From a checkpoint of a small mixture-of-experts model trained on Wikipedia.
Size: 15 layers, vocabulary 8192, 31.7M parameters.
Experts: 32 experts in each of 14 layers, 96 SwiGLU neurons an expert, 2 picks a token, a softmax router, a shared expert of 128 neurons.
Training: a variant of SOAP for the experts, 343M tokens, 5228 steps.
Below are experts of layer 11 (counted from 0) of a mixture-of-experts language model. Rows are named router (the router's row for the expert), gate (a neuron's input weights, with its number), up (a neuron's input weights, with its number), down (a neuron's output weights, with its number) and show model dimensions 0-191. Each number is 128 + 24 x the weight over its row's rms, rounded and kept within 0 to 255. Numbers have three digits each.
After each expert's rows: a language model's description of what the expert responds to. This comes from a sample of Wikipedia text that the model never trained on.

# expert 21
router:153112152113133158115113121139121126146168169098139128135114099119113137097101165144154158086199123164143113157101120154108117135130103152150077134147147114165118146094138120148100166078139099143149168105158096134141143116133136151129131109131097099148135127117162135124152156099114152127144135103094078057115182135127150141165131133115105158108191150100119098154082134108134159115136132104127134154153135092136143100104113099123135153101094111134090138098124149131138141132106134117137134117149119137170142158128139121129146178116117128080123140124103152149143176137069118144
gate4:149126119114108107105151181105126112146140164177131140142094169135157134150116127148161168104139126163149168129133138130120098166108153145146138179098118096120140144133115137154126122159104139149148149113121139163140156131114127118125111123123140156180143119094151083161114110081151098124127115139171146118134140082137139127090110139129117171131116140110111071121099138155114140154156123102106140093143153105120151097125156144111159108148149104099093161107073146152151119109149115143178145109145168128113116083114106087139095128080119107100104104133114121152074186141137147139
up4:149126125105139157136156109109147147146148173123123136136126109110134156148077156122142162117132145175133149144145149086156136127126131114157100152082127124147164145079096121100104192134117112117146134162147181113072176110132106140127122114140156120116102073150119147121106125124158158104137120120133138120142102105137126152113117128119154183084127126142142124089136144111138146152099098105086159108131159101085156118094128107116138139149119107103148113102079144176130128092136130112152140124116154134137128096076161124131105105108081132111117085124119091131077176130102124159
down4:129139148144168147127143153102131116110101165116079138140159144119128125115144142140162129144122125144152139125135154059130126148130128114101187115091137184113192144161115112116114116117146126082126171134117146123093144143124152159142111110127110119144128113116090113155112135122103161136111116133083156096139092069099085145114123079156153139100130143151124152108133155171125106112109108150141147090138109126143166113099107073123118072114111149095141158122189146122132062108110139150150154155116144173153121128149121113101120124142121137132135163151125143150135116118110128082
gate5:089173107146140100124122130136127171128148136153129143132120142102089132149136127134190116148185148126142172132066124139132126097141112160098137067089125161101128141122140150090144143087109145128118119085081110135100125113132139106158121123146086111142070147111097105168104115160136111153173099123127124144188107101164106132115136114147146144152107129126111119135120148122113130148105129124125108117174140150085162161125181071123128157131174128153141120124153141162121112115116127136143119103115138152146134128124116071125127133160105153129150128123128113124172129145185102096
up5:176120134147127134140127114111122121103151072162134123132099121127150180130115157109140098150098154107121117126130090149173144152130153167124169143162128127119115144158109148160100134104116101152110116101109146120116104138106180105140116115146129093167124128132144109118120123114145118106118083111180145109116144129187173183130144114117104119093106150137114160123111125094063132111134144176145122120133100138119188153149141126132165112146116156142196123133100120119144130148149191137126118112141117115093159122169161119132154117086122182141132075111128093140127124137115119119
down5:153133112144105090145182114147100137108112110108172080124137137157161128138135084129120147119155150128150107121125145117159090127135175119113094139119147139144154144155137118115124112109121107116126162116144109124110134168139147130108145129109106065151135126132142172161152099158091130134114153104140124155107086159147140103169121120121143090128110129105167110157143109145115133127111136104149124146121107146183112113146136129152120099091186129128111120153143102130124189060114108178172128124177131118145145159081139117153119124123137089139150141067134115150094091111124151173
gate6:105157145128062195115101149107130117174147125085107147124123117129095132151201120111154086139109104140138144134133123105118161117136124122118103151134155110132124076175149084118175134099125119116101131091116105136099144121114097131127179138131132122124127144135104152155122124120115104169154100125106150115157126165151147095106124153167133146124117161101088159154124074137119134102172131144122111096116125113117131137096100174133104139099168161102096090121124140164133127127114140132080165094139135128158130110149106123112081112111181147149156147124140114124104096136135119151
up6:182142129124119082112109118151118128114100104149133104126129108129116123125101152118076113096117134127106109130102132118109091159101134108130085119102130103107139156117144121149108111131115126088094142098119130103140117084086106153148125178099145100115135134077123129132160168153128182098129133135134103118096080130116102095099164102110129125132102066133112163145141123086139142092142129152079090123132120133145191164143158129150147113128133128121197120130129097128081095145105103156101130138152183111116107121132132166159162108085148139126131137130140131159091151125157129149
down6:114142096107150157073150109117140088135077172086159119170109113134170110127151164110087138137089143129096141108168078105113134094134147088100135112121114145099153147153114125126184134128113120134141154150112132113085128143147102132125131157126099143096126116139101120115148145122135101106101119115125144171148121150141081104143182113117158139123105128107139109164124144115198153127151159133121092117109117125163173172150106112134145132124132135142140152115162115154094144081143063135106108179118144138145114142128116128145134118121118160134114117120143098164111174150150146160
What it handles: Line-start list items. First tokens after line breaks, dashes or table bars that begin list entries, headings and names, like - Enyalioides, | Lisduggan, ===Gyroplane.

# expert 9
router:127097166096149123128111152111141146125131128095147137143118105113118136142141165084145128102129136139169134145128123113099114154115084164129099123120120129146135140142155144137124144120152137147159169081167089140159143146078162156124137104141129144158117109132153165142156140095103148119165132162107132097137171121164130133175126129118079175114170132108145142141133095172161139171106120127178124143128137077123156045089118127130166119159130114160102145114107157142165129122098076118110141101135110134144110143177093133151136138145100120150164143135114122128090108118091129152
gate0:100150101146075111133109102160140157110099131134118130128121087120115134107124126131120152122145122132147116131157120108117097161135140168080175127078130093168134192111119141157109127098125150121090168127148148123102126135112163119156142118134152127093125153136150124134123177118121141128084134088139129116118159110140076156102082106128123088116123145119143126076148135175088126104146126160132045132130142139141087128122153124101104103099075148154128184109171112092107099132143136133137127126121144112152125134153085142123113134146142145179152096112112094114141125093110135132
up0:131131123123131138142072119127105174100141144130142111136145090105148172110106132123130158145164164165107133113125150118113165150140173113120127120118126123131114135111136129105156179101113110134134126116164152107136113092107152140121183065154162113126117122080140103106151112130096143157134094076128128110186129139124106086150148149154133117135148112084108172147103148135182111128137120113179130125156128174143109134122166141135132120142116083154147163131152183132113129141139138140105112099168142149089141128054134149112175100110143120143116152139142094138098158138120133113
down0:128124124111144093123131135124146184135121105120123151113132158135093151132162109080166119100131159107101146164125136155167119122147142154161129104164116122163100165153104118119141120128135148129104134121122088096109081127157123170127096182113111138161112110143117141168138130130139106135138172138081139121139137120112065123122133176112157152172164103160128107109114185129140155144129149112159197107100153112113134089120115148136115158174169111135142129131147114150119122134139141099136126113123141126148138095089157125120087084094137159132154170125119107145163096165113105093
gate1:155102116134144183098138142160132154156118150134133080157139187150117121140148074101149122129111137136080148119125113150125110133118132118126122148085136107119108116120083115116126113102161106098151149158096157108100151130124152131171128142151120103129097168125145135124160095106145122179155109164119164104115151115155134084134119119144167089132082126123125123119113170115135127135126068154151102144143108144151128141062162128115185163143105172121109160136125146092070127149116118130129076078118131102144143120137128142149144094140167137121126090134142141144115136104151125153
up1:086097080120111114139094128122126104131129109148132132165134123109119142117090150108110133114104132154139070138147132129104118122114133138122146145180114101154130131138166137150083123189078138137132136164127098131119124168171144117122125092126162163155142086130124111175091106140116150091096158150075084129080149096149142151142185126137094107121115148096120136137152133154141136122139187138129132120152138131124108104198107109108089132147112142138171091171092120150127106101140136098126138114149135175107090144123147131136112132148124139128183117117154120104115159121132134110
down1:127106184154092105112170113115100126115097116154154143125148174118061145178123154154151116130158113082123121124162074132127142129132108124146153133166121119142171104113113178138118148127128129143096139114121105156142129175143166124113119087137160125108147151120112132107104124115120120113179130151113152103131091109155115144118141152156089159137122156148149149123099121114145114093145139145095083127149132148118111129174130111143095154108138145149194131108125097119147117126147131137173147120144149151106111085166112110095164138161113161093112157132141156108185125109094098129
gate2:179158117103104124136137160110169142154104123102133154124139137078035094159170104170128110107126165130122112141114104091154129106130126163146096148088112146145145074135126101123134122144130137148129141122131115173099124155136169144132155163125114103128165131145168108107069153097115128095117118098139080129079115149135115150129137149127109124121128123095126137138186101106121166147129116121108149129100113121147173180112132142147172161119154126120129091144143119132130097142082113145126128119109115131127139139159140096140126090153164112163154124130129124105097166117146159142
up2:126171135088111121165122086124148119113131144137188143138165130142111099130109111108108137133106147134097089121126128135085092152157129130134183165139141123126121134114128073105169115142165160125133136167134093086081132137117119121117111146149129129089166117126107140116134126080162103086148134135126162141117076135127115121165130127099071112160157133172196151138137123115110150137165106103122156143119116154114118106135109086136176147105129066112125128119122115107173153141119128129140166089133121114158109083157138105131149090118124113139119167099154153142104136106123138139
down2:117133134111130123134091138106149085110141094130132152089123173150125113114131164126118138153133141129142134130149109133137165144125125073100121120140119141151095123173140108106153156136138114091137147188105119140146149180133156143132121131130107088164129142140131121173112166081157144082150150128107172106149109194120091137145117126149074095145117141107169122099136161142141161139181101092064114146131149164131126148109149116127146153122091107114122135121138066110158145145121131121132153068089131112094103091116127123142104141145129174096127126119115114133109151118119139161
What it handles: Word-ending suffixes. Final suffix pieces of names, especially Latin genus and species names in taxonomy boxes, like -ius, -ia, -ensis, plus surnames and place names.

# expert 3
router:107089135099138136140125123130062091141127115122153160138106090090111148095093166064106167116180081126145111109105091138098099135152123130147108134136135106123140139106139132154096124111156094131147147114146153114149158129102169145147097129100139107143119127128131138145191127110129124094102130153109104137135167140085155142194120115108107135098187124124154137144107128139170165120125122082176141148153127115114142116129087133121132135145116119147092118091075177119117093108104125128118128109123122159159104146140153107129151169124121103110103121117100131147139155090119100126
gate0:118141089118099098120105110141142142123089102133117142082110105107124135148117136125098111108169177087129117111141128140102093125093154155104158130127112146102113160138110137131101123067094156087113132147130136091123164128117161154140095155120192116080120170130125139159135151098106138129094130098150145142116120092131101164125109152116100098145123142110151132098154078123109108123137125138118073117116145178146153124127124122119127060124121160158110148140115129113092108075169091150108129117117116163126148121130104141128118137116093165167098083115106096143129168090119116146
up0:167094124156110182142088135143090150115165135076131121151109156149148137088126127144128131113143179166114130145130128119134143164148170100108146128150112104108170123131165107106129076163142120128129133120144123091135109126142133096152184100144139110133098173123132115113127119107135096145115143084123159142151147155165173167151140110165117124101141137103121163143094134153147109134101138119134121091124135166170099154140156134129107113142148150124189124166130125137118156134132113164110116111124125158068163135057102169136158102112137133115113159144163131126097156109139125135
down0:151117124100141135138155122134114165127147135145086156125110174157084127146156119148138127135080138130125134159121161107188118122119101151166092122159157108130114124164117112135125150132178134160092111085116123092139107113148106170101091098106085109166149105151103128151173124145111147141148149182112091107127146119103067124111160114136126108145111111129109170141137136168173107120107123071127125111106147116138151075104119161129135155140157152162111153105129127121101109122108123128141172130177163125126119129138165139117131127096159135129144114165107101125134097126074103143
gate1:149095112125121196137167128128131139143104162127122136135145136141142122095126074114120120085157149131104152146102117137113133162136155124109058138077111129094121120112128127105129088094132148113142113117095156143096120144123116167175115166167127125151087152096143131137149106112121127148164137159136159157138127133166105133149089146131099120121105136086108128141124106095106086145140107153149148128149110102129183128065166174120200145068119172156103152135137128113144131155112156148131091120119127130139166162117100139132127105150150133147119114109149107149149133145109125146
up1:136116125154137100152095095100116102113122090135118144137202105066093113105123120122116135109137141129145091155094127109141102119127106117133171161157127115165135109144146178137136139154073148098151147158116125130124111147134124087095099126139183141168130109182137103165105133140119157124103141141121083113142127121158116151100169104126107118126139117155154141150163135128125152093128169088119122133141123115156129124188090102114107108147108128093181126150099135158159070125129094125134138101169099148154102131114112094122126140090154102148148110133120126098128155137125129088
down1:115142169148120114116130104088112110131120140154139123080114151105088137145113111151140125142160134133136103134125093144101172136166111164135113134144121115143172124169133172138138129190095148136103128119156168175140103144190158101089108070112169142128149136122101135132130075092118107130175134157117113127104107130143099178102155120163112155121139136166147143136139103130136143098163171125130103151115098116160130119175137122102127102132117154148138096119118117138156077130156126143159121114134171176105107098155136119091129100142104139105129162141157155113151095104126125109
gate2:119118105124110130136133154116130163133139136148143095144124118116106122153169129127172085117155129100146093123147150128099114094123151112092100159155141157134155123109136130144120110133113135129167127081108130122108123170141119150173120114089110151173144133103151116106087107119129137147136137085114097139143107149161112164071164128145129124142102157089149079125140124129149123113113110109147186170139108153145140137086117170132134137215112168118128111138130184158115114124113122120126133179074145174117147139149155095112105126170140122115134106116148129069116097114122158140
up2:150103157153117115124131095116106107088141133140111128084101125131144082135127109100111133135086144116165115117128138120117086127147131105138127157117113108123117113165168107087112150140124121154123128158150087074145156116104107095115114155099132107117136077153113115153122148125153127141122127181115142057118064111095119097132115098085131154149105132163124132134136120131101086131157107086146112146098182132143118128151132102127124106101166114098096096155144101137130135103077123163156173107138121072127121071127125155116135134141105121126145158090099139114107163109091124125
down2:168145163110160173116147122119122133110111102139123133127145127165146162135111138169106144152098142205142154140134111118161115088152154122120139158131144110154124145127123127127172157121174120119124152136105102107130119130133155130140158132077118143104142140085117128133141149104138120124136149102117142145142108158098120129156055125122143099178135130098147097153126141167141145124142188127094093154108151147130139105140083139124115102140122121094185164111135110112155144127134164106138156071121139094069108098131113124139110162136167148142102089154162170141092112114114110151
What it handles: Word-final pieces, table cells. Final pieces closing a word or item before punctuation or line end, like br-ain, I-raq, c-ategory, plus table cell separators with money or football positions.

# expert 10
router:141095113088103113103125094124121132145131102126184170122128129085148147099134167104137132118194111108139102082107128166125088153167073146126146139127098092166124160098099133137121144137119140151128167108176135144135152149118135189170118155107143095132118125110132170136128154122138165116104134140120143146133141133113140151171076123107136149092121157136135137145139102139163157166101141120168092184174142123137145116126124112130175109153124120143099136110120132138111103138135097124110144109124129149136154153126106138163138128156101130114136131114149119128160159079054127108
gate4:136098135114112145112167158149166131105108133175143160125079180131181117146118109166155132114138095133164136119136136164119078132149076152088120085112154140076131107159137109139128148171166085159104096095112115117128122189114144119124109137099113113131128126143150112125119135098129101134121081121157126123125152153128117111135069123138151133134090142144125100141135137136114105127155100142109107071175123123134103115134107115135167129179076106118133134100123155169112121093124147096144153119170165094130139149163107098125115095149110114115114137125138098126099112155146122141
up4:127121143076112130154116108158165117109166142131121157095148109108151116128123132138114117124149172122095129149136138094141128096147116126135159126088128210156149150109104137136100175146177112145124124139094182122115176123096122100149159145103097139129124103146147143102113113089161113092151129109153119108115098130091114137150093145126153135126096134159164100132149107079114147128094103123124111098150142122117106068123153098104143107170128108128149145125110192115099158161178138100140108153179130111161134136128095136098081119118118124128085143158124110121125133119117134141
down4:127072104113134119130123143126176106109101097086093122137135119118147150114166188154169149154134114195114114110141133095109133105097124121101119123108148163081200128126084086160104144155134115164161128140083145110124137140091137152146091132125130105113116107112126148100151100113150138148135137149110141130146127098122133122110099104139148134127119136159129124142120116169138165138071136177092087094132142172112112092137091086094098109127114158134120139088153131134125164132135132128112114176150093110149144171159158131125111111158131114144145110136147125164122124120157104131
gate5:106165133129163105140135140154148154164177130116140137121119121155132113138145120085125080141146172124179125147102107156134122118156110133105151126081113153099143163118113127088155149089151122101120098079137123115118120113162123129132127128148129137118098135119116118157128130179158105147159120143130146122148118123128129127129114160114095108168141140148109135118136119126125095169104114150144130123092105165094093153089147095164101168139129112170111118105128157123110132130147098109107122161113181161149165136204101106148176138141119124104125155111074124150181114198144132140
up5:113176158155131148117152122093157100111143086146128129152102134142153138140133140099124110153080127102077141121157134153174141141142118130112182193142154144111125156129120100165107102060138118122158093108118104166148133144088132128145125087118127145168121127117160112094157183100108129106139108102149163168171122123121151139131153120116101116120137119119121153119096124106086114158140095128145142103117079144131114148161134112168082133163115154145111121133078113141161102157116164139126118105135082100131119098128147131125151134140124136162137083101148139144118145088142103146
down5:087162093142126118113149129128130154150096128119147116130146105117150143068154113115129152153131097113158137090109113096108102122161135137154165139139124139147164080121139111119123093108143115070127117099120102107139163181137150123130177123092097134124146101096105174171139139151126138146115119115104154154148171103133188130147126115125117118126119111094120133125121148084180099148160125122168124138117104117140071152084102119151156119104122130145121189130099153154140136105106093166170134085145107141138155120156130156135184116120107082163111135108123141140127123125157118125
gate6:108141160152128131147122147106104094164145117108117170127149119107127133114127122124127105095161130137157137156091141122138148111155126142156143170156104153137120142127157095124140150144106147172163145079137116139103147110141116153127115113110159079128111103097102161109164109171146138079147153137135135136131134142172120144140130142154130126107131150113082149115128187109167107142182156155147129098168162105109137105102096179214154107136157114110102131183129152126153134121119115128101139105140113105160145145106110174129103131134128133146181138132119114168095109098091123133
up6:151176159115120132113137119125140086145093127092140100130119136082120123128095153150163107115152144149072125098109136121118120141149162147112112128099113109142119170098137115131135106148114140162107129082151099138119153110106121104116103149086134086111121087097156131100135175143173181103102134121137118139115122085107099138134134130161141092135142108102087143144118153135177115171128134133128100120144109130102150097160142141138183104115085096157146169150139130129084140158144105099130156132131075111148114159130128176145108132065151093115142129134114147156142122106084151108
down6:166138086145118122076144082158181123093159173068169142133188143167141123137111145130132112126112130093110119128108088134153167094146157098129116091159108153123176107123147110129120132146099130105141082164128151117129127144130122168169153132124127134136135121101131148168106140130110128144131084132099114122120166135111099156126113103141175150112075113134112114111157141119136110116132147125115108137117128135073130145128144137143149120131115105097091141124114124167106136108179082082108121124127136112158120141137173158129086095098128106139145106145165136136096126100092119084
What it handles: Titles and institution names. Office titles and institution nouns, plus suffix pieces ending names, such as President, Secretary, Commission, Archduke, Patriarch, Colonel, Société.

# expert 26
router:120123139124120123090120100091115184133141122043123141128120129115130132125121159129126113093135158171120099104125110150113144156119128144112110122129105125120148198105139122119096131082139117129119161098173104161134179123099150137149117107081122115156109154078134141090119149107123135131125157159113097122128131145129129150137105111106096143153152166104141105110111128169133115133117130115119087148155168140116166141120115133125184134138111131139079112099144172118127107108128112177093153131124128148149116120152110098166163191137109168115139133074122140133095180108100101139
gate0:145140099143095138149129142121140152138160141136115132134136117123117109152120167109117179102125123121128131135113154160132083181088133174080126133130115132099117153134148180107127146114111158099111139122146120136135136105130144130157145142148140129118105093169108157123141215164114150109048187124107149139114149102104113168141112103190116124154138155131139130135167142154094087115111117125133097145125159135106138148101137098122129120136106139145106139169142124073109113147127125117140091105053125138114119128153143139136133148139097148141122092117130110140116166114112119193
up0:135123075106141137144113123117100151119177153114146098141126125102152102121137167137094133128147154122118131088139162113113164158131155107113147130096103111110109148123158154130152123144156120125162106148161157167134172120129163090118173137114121116148112148103150136125146131172075115141099124074095170120162110158138135132100116085153134160152118127111146195167159129157137155120138113106135119136116141140154106073122131113151134109148130081120155090181150135116128143132123130126103103166119136134079132073093109175090157144118147100115096127148147146138118166135158120132
down0:140112131100167117148158127123176174098165157120120148125114115143133143165109147107153098122104162112141124148172145115167121111132152195139135147152120114111117136140082107127080108111115132127134123105141124105133148090166108169113084148101119112167095129173081103150123101117138142131105164166087121133108145137079079126101163119123137117097176164138110129154123176145148136105141143081153135120107151119117139102137106162108121157142149105131120130092113130145110138113148141121137110128144116100122163156103131108131115132066157116127122173177162138162129101112107091116
gate1:180142102102115162128172170116128092172125098133130151137109125134186135123159085092141121125135146134129094157093121140133158144108127139149100138058121086154102131109136101113112111093176142124144093105112133145103166090116111139151142155166121125152117174115140127120160186108143137134178101156119150115146115128185102100145121115118149137099149173100112113110140175149154149124108120131162147141157131135138102133070147114108157145134126163179119138094109133145107157158127115114106121094111118114094120115134116141139123113135162122114130151163143113182132120155151123133
up1:114107125157143090110133118114112085110121072111132113130143110117086155158135160169126118124114086148132109152149130139127118108140133124164170132165097127133141118130133150131113101166109128151112179146122141093099097182166156144123096076173163158146119118111121171129121098142137157105118122163113091119117139148156124150096114123146091129134104118149164139106179121161139153099122172139118138167143119139152109113172095137113114124125105161106107079136112089137124106149165148116124131132153140130107155177134150092125113102127175091162115104118165097095122124126096163164
down1:152079134147128123142129106128096126118146130119156130109140166128130173172156142125090106136146112100151126121155130126142116118124116141136129157120101123114157111145117168155136147155144134145105154108134130156139130174132123097104089117136177133124159121090125139120112082105162112069144186117173119119099127114158097128070138120167117122120120116174142144131101101126144111115143106100133118172164127099159124153135146146138135102141111146135175122129118134139179139166169112130111148113157164166118091073164128130093161072135140180138137117126196130118141148101105104131
gate2:172077115153106149136141183125098136157104144129125126117119123127083082163150099122168088146153127120177112169135162098134104102096150132101098119124144139146161134096158131143073117149133153164131141132126143172146116150155100158135147099115155124151150129129124160122107098143136180149146134126172121130099131145123141136106152131119104133104139089089107123102167094115107104131132129090146192131151111150160139142110108136159152130158125118085129098110129145141083071097122127145135100148106119144119162142203134100103123130134134105115120115096150146098122120139154151134
up2:112124103138118122138154128082163126130162114112131139133134137150150146115079136078105151150122144149119123131098118122072122157114108112118175148155084137130157130147107144073158137165158104142140130146108122076103081120119091145123115116143115155112137099125118110136128151156162131130145084161144171092162123145105170142141146154131120137136086158131135173139125131158126129127145117108134137196091182133099107151114134102108103123086140101099133113118144089116169134119124121118179158087111137154110104098089089127080153084150124137172132142104142155143144104123118134144
down2:128133136095117182105107124130109132125140147129125147111130150179113094131098182142129138127112102126116137156135108102126135115125149136116124086172131079128159144123119154138151160145167131096129180150058154124104098121181158098132132133122115119130120101137153118137090160131175153141119088088068132144159121186136150129126129148152106119147150151128140131134115166117139140094141128121075122151100164123113143128114095099104127105119115136096126120113112110105133168110089102147097153141126171119095097105112080153120128174086137176106132104103162143166116121110117112143
What it handles: Team and nationality words. Nationality and place adjectives and team names, often after a table pipe, like British, South, Canadian, | B·orussia, | R·angers.

# expert 1
router:139086114139111119115113159156149114116124149117141138130135125101119150082138138074155172124153097141114113119099091107130101155132138143141121124132136105099120170124119135155112124058110093098141139123168083131148137167091151084162141123114107097119136158133145143144153093096134155108135113095104140101141169136117165176174128130110111138104148159120164117089115092117149153134102105115150100144130130113141126108124074116163165144170094121176112128148102136122128073079114143153103130116152110153152149160117147145124163098153135149108070118088133117136116115150132123162
gate0:130144111138105118123117143126155163113111130100113135133119113119110118115149132095135151087126134092134107127130118133111068112091135137070134134143088108083095146135122092101087125112115173115135107093136115106109138148126170135133097116130140132127112108144110137176154169129142169150137150114140157119149142094179122147161121123145115097130122155142139142088114094141125099098132137107174048100142097142133130144115160104148133091089079207158115111168093124113101109083160098136142137118137136164130136130112144110106141131151095145140132093128090117109151157100142130170
up0:111137108117135113089103112136082144118140165101099104175131160122156146093146131140101114152146139116104125149103117166110156137160172131123130132116098150102125121146101159113107122129133153152132102123162164136142110086128154129139152121114179098160110194124159130128125111138070121159106105118143108171153126130115122173114109100143113118131105141082099129126149122173172113127117122107145137116118115123152084183107158114150104093150118114141164130155114105141127142167137109126098150160130124130083162146071130125113158072105125105139125153094143077129101159140094105099
down0:160124136099130138108162164138137175122142138112127165129111134112129117161127143100095118123090104116165118138079109111125131131131091158162146103144151099156160084139097128172139104169184119130109140116146120090115156123170099141099092119137124113149140127142094133143166152096102141118175153153103117145105158133118126098114167103166133134143150093132107131127086190147182166122160158104155123140106081113130118089136110115130104177153146117101111137092103140147140117105125129113109131101130168101119094130155177103103125119098126123096165146164116138135130095116096118132
gate1:159128124144107170139110136148133128152120147104153110117115155134124123126141064117141127107104096145145135131093082101133136170105158121135108130081113103130111127133134064112170115047111128165132097133098137137112154096129106138138128165141123107102115156120143137130204148112140141115140131155134171133126137068141129121129128157115109083138141103076104148136115134113120129139144080141144149152137105119094117125081158105112181122121100149170098150130164146106119104121094096132141083097098142130120164089119133147144114079137139133063121132124148129143129153128112137128
up1:147118123159148070129113132115135076124143103156165144174151141100139124133117138136119141132129144146104086114127129124101121090119110129087160126161103123156118136128162189132110131165108147124159163120097115102113109163115132113109105110140157127133158095117127114162115124122107118107121109127090068122092154166137127145128146102161122123124083115095192149158172108116113149094132165110130146157180150115139078167196095098144116120139126148090132083143116079148125118140182130134096148143146107142148122133105122116129146126132124108166148116120132143086158133128117121096
down1:131130170148121130122134113103124138137094099153131104104154155143115162148092149154160122136146134097114096105109121139094142115167107116135098137125132113124152111119153166124119113181132138184101125098168167151156103158160150065098116086142191116146164143124095111141099114097114136106145139122135106153109128132150136148094162175134087115091098144154155138106108060139097128136136154137102124130175110137143164181143164098096135138101116155140123111138121140135189145131158127128137141094128138159135140113162115116106134120140129140131117132092127129106156094091109084113
gate2:172099127180110144132137138150123120169121173120112158119163118105068112114135133137183140137136137114159106098187127096138118085116146120096112153113149160107136124116136154143093113140135145122131120110126125143106170172144155158161146129121143108187167165116119136180114078162144168117116110097130109151125134160126131128114143145126122101099118184122147119116112103109123111122149161111146143151113114138132153119085132153203126112162111148147119125129101129147097120099100129138121109160091127145136136159160111117124112113129173152092136116125102166109121110170147172163
up2:124109079106113141157104103140133097072134072119163132117179133156162161115094108087123130127150129093128108163102124132102136174142123151112140164186142122096096116133140122138144151111183148132138133112173075051138125146124105135153138122138117114067111076120147134151107132150137144113134132154134140058173100125176166133104151147134108124125118144139138163156147135112129129157129090148116159131123139136110127147160140133121134149070143125099155112167119142118171124144112154143159125096158143143121123113125111132096135120135098138151128122114148157131145111124115117150
down2:111108133090121142104103138126114151091117107127106110121137141141131187133113154139125119141152167133113161134163130158120125138147112076119100132135116097122134120136118118128141093135136090084094148127087123127182123121134175130124123112097083131069095133138159099125149108101136136141139135142087133118139089181161116126130106136152093120165161091063139119153138138161149128107088170135093119168088126146132080152115103141128131157136089105108141123118122111139147161122150121142120112147130104104107115128152118145110106209113136166146147142153133173154140110093143077157
What it handles: Numbers in scores and units. Digits and unit tokens in sports score tables, measurements and areas, such as 3–0, sqmi, km^{, ft).

# expert 20
router:117133152076125086086123111121118180149142144144122118068087109120122142127095203076154144093168146168153119137118107139104130134138108150089119138084085118147134161117123144121088128085126125155141163093147082119124155090077156147139138137100135108134063137104133123111142159106141181125119109144112132123161156120145144163113143130110096161129136127132124109133104125143117103136072108111115123140157151117128130099105144113147141114120063090133123124094143146158143104084116151132130141109114133137168135126144090098149152119142097171138117121127131132151111141136128111145
gate4:118072134157112128129146172175123106149122155149111156120098200099119119140135136174141156108117091152147140145129100141153109116133091127094159125138129114101098133136082176120142082173168114125140107145128150133125141167038121113127105090126099130105128126140132118146149107124144120153147094126165138097127130141140116125134131100157105128133139153122140075090108098168106113111155154103077131091136117117178142089137139123125119157132121097112110169165112145144134147148146109163154121149140174122120139115108087139108127104099136113128120124101124163076121126134118103114
up4:094130129134129142133126120117075111139105126085074131109118154099116112115128140121151152128133138172123146169115140085115175130108172115143166098112149145125168137085108163146140113160147093104175116166090164099130164179083096109141104102150112113121128123126133134163103137112109135110140101103129142089101120116128113128115146114126146156108108116133163107113132138127115122106127141070085144130147149106173132099090108113098138173129102127065121187118111157104111132139173122118128112143145113135143098112092087151115126114109127110163122156115153129110141167137123079157
down4:104102107113137128125124125106137137156121122111116093136199138117145146111143113123150128136154117152122136131177098126163120154122121122100201126160123117101195130139103142175094120154149149126169132172106126084132153191077143094151093112148094115148148104117169103149155138158141151163144134133129140123154123094151084142119099106160137129122135120151111135165149154173151134124143127091134127091153119164134135115119148144114123112121115136129147162112164158127122111131168082090146154147171073163128127132125150137140095100124114138081116122119135150121100118162121101146
gate5:112183101141130096105117145145079155149151131128101146127109109185159130106109155095182102136191160114146151128103123118152121102136115175121124133116128125101083134109103111115098138130093132138143112133130124118107131119128146084136142129113158142118101086141109122113144090164089150099121090146172115147181104076155136145094154146139104117128101125123121132118114139152139108131100115124128106148107119123089134151165141118167126113104125128143096116152102150182139112099134130093124148136115161120149121120148145165138156150137096144102180111159091142123150180167136093075
up5:149157135141165134107131115127131138101171128114096177139120155171125145108103167097130171164138106143101101125130128138165141136155134117120165174113110115087132134135101080117055098100092102129134100122131072128080158129069156100112115118102159129137156109132151142143166114129130119133130107111169116137158147097140139135127152122138102081132108143123128132108110158107110103139134144145124150115083125150143162142165129120098125129145110121155124086157079128138174077131150176102118155124148098176141146125152126169133167127147127122144136097119130166151136139134104106100
down5:130146100121101123129134169138103176096109129136130100085107121139193097089139131160096121127119110085138125104126149105135111108162143154131095152150176162126147118157091118115139109129123134100146144123134137133150136158090164095094151125133090134113154125106133126154149119111127111158114139125121153110168118118123141123201115127105135111073143141103139171176120156125150115137165126114175131114119133089170091117134103094169162090102116139142108149145138107134134143110144149153134103119124157135133136106155094086121149120143110115143157135103141116120173108153145163213
gate6:118122137119076195189118145111126132171119142116132119125136117137103140150154151092145111115139121124141116157119152132169145111114106122101112099134141143127102139105138088120142155122144136153148178105111148133111143084117109089143142102106130103135122112101113137180163112155121175109169148091140131131093153148168117134170152131144134175124140148127114134143136149139112091099155115156144090128146138086095119138105109155133095152103190118110110101108104175152146126088128120148107093115137095091109133129132097182118135161106118138183123112151117067146124108114115104155
up6:130162097114105138110132113134136104139114130174134103169120122138118176136117123137117115128140127132136118159113090150137113143146150098144097088118092099133114158092104097111136107139118109104118118111161105121126148126063146132152154144095150115127116136083101117145133150127104199082122135145134120165092135102129144113099123155135177132113107132105101171098071138127159128099151095155109072117146101115088181132132143115121141146130115112127114135134136106125101119145156153130143088115118106084051115137136088165137114101065147147119081099133115145144096109149132143136
down6:133148131099171104116111144150154131164128160099157109166150103186103145131113121142144137146087155094084125159136134146140161082161159105138124089159142113110131131116140138125123132122107100101102080130093109099096122127103113127126143186145114098138130115117122143107115141114101168097150059129127105155098073169114115129141088107122163124119066078090115121119101150142184131130103115110140107129119096109133137154149158142134132121113127138099117117117161166120152131116152112154105152121131144077137161104119123137149111133070108164149155108136147125139115113090137131110
What it handles: First names, name starts. Given names and opening pieces of capitalized words at sentence or paragraph start, like James, David, Al·so, Ev·elyn, F·ashion.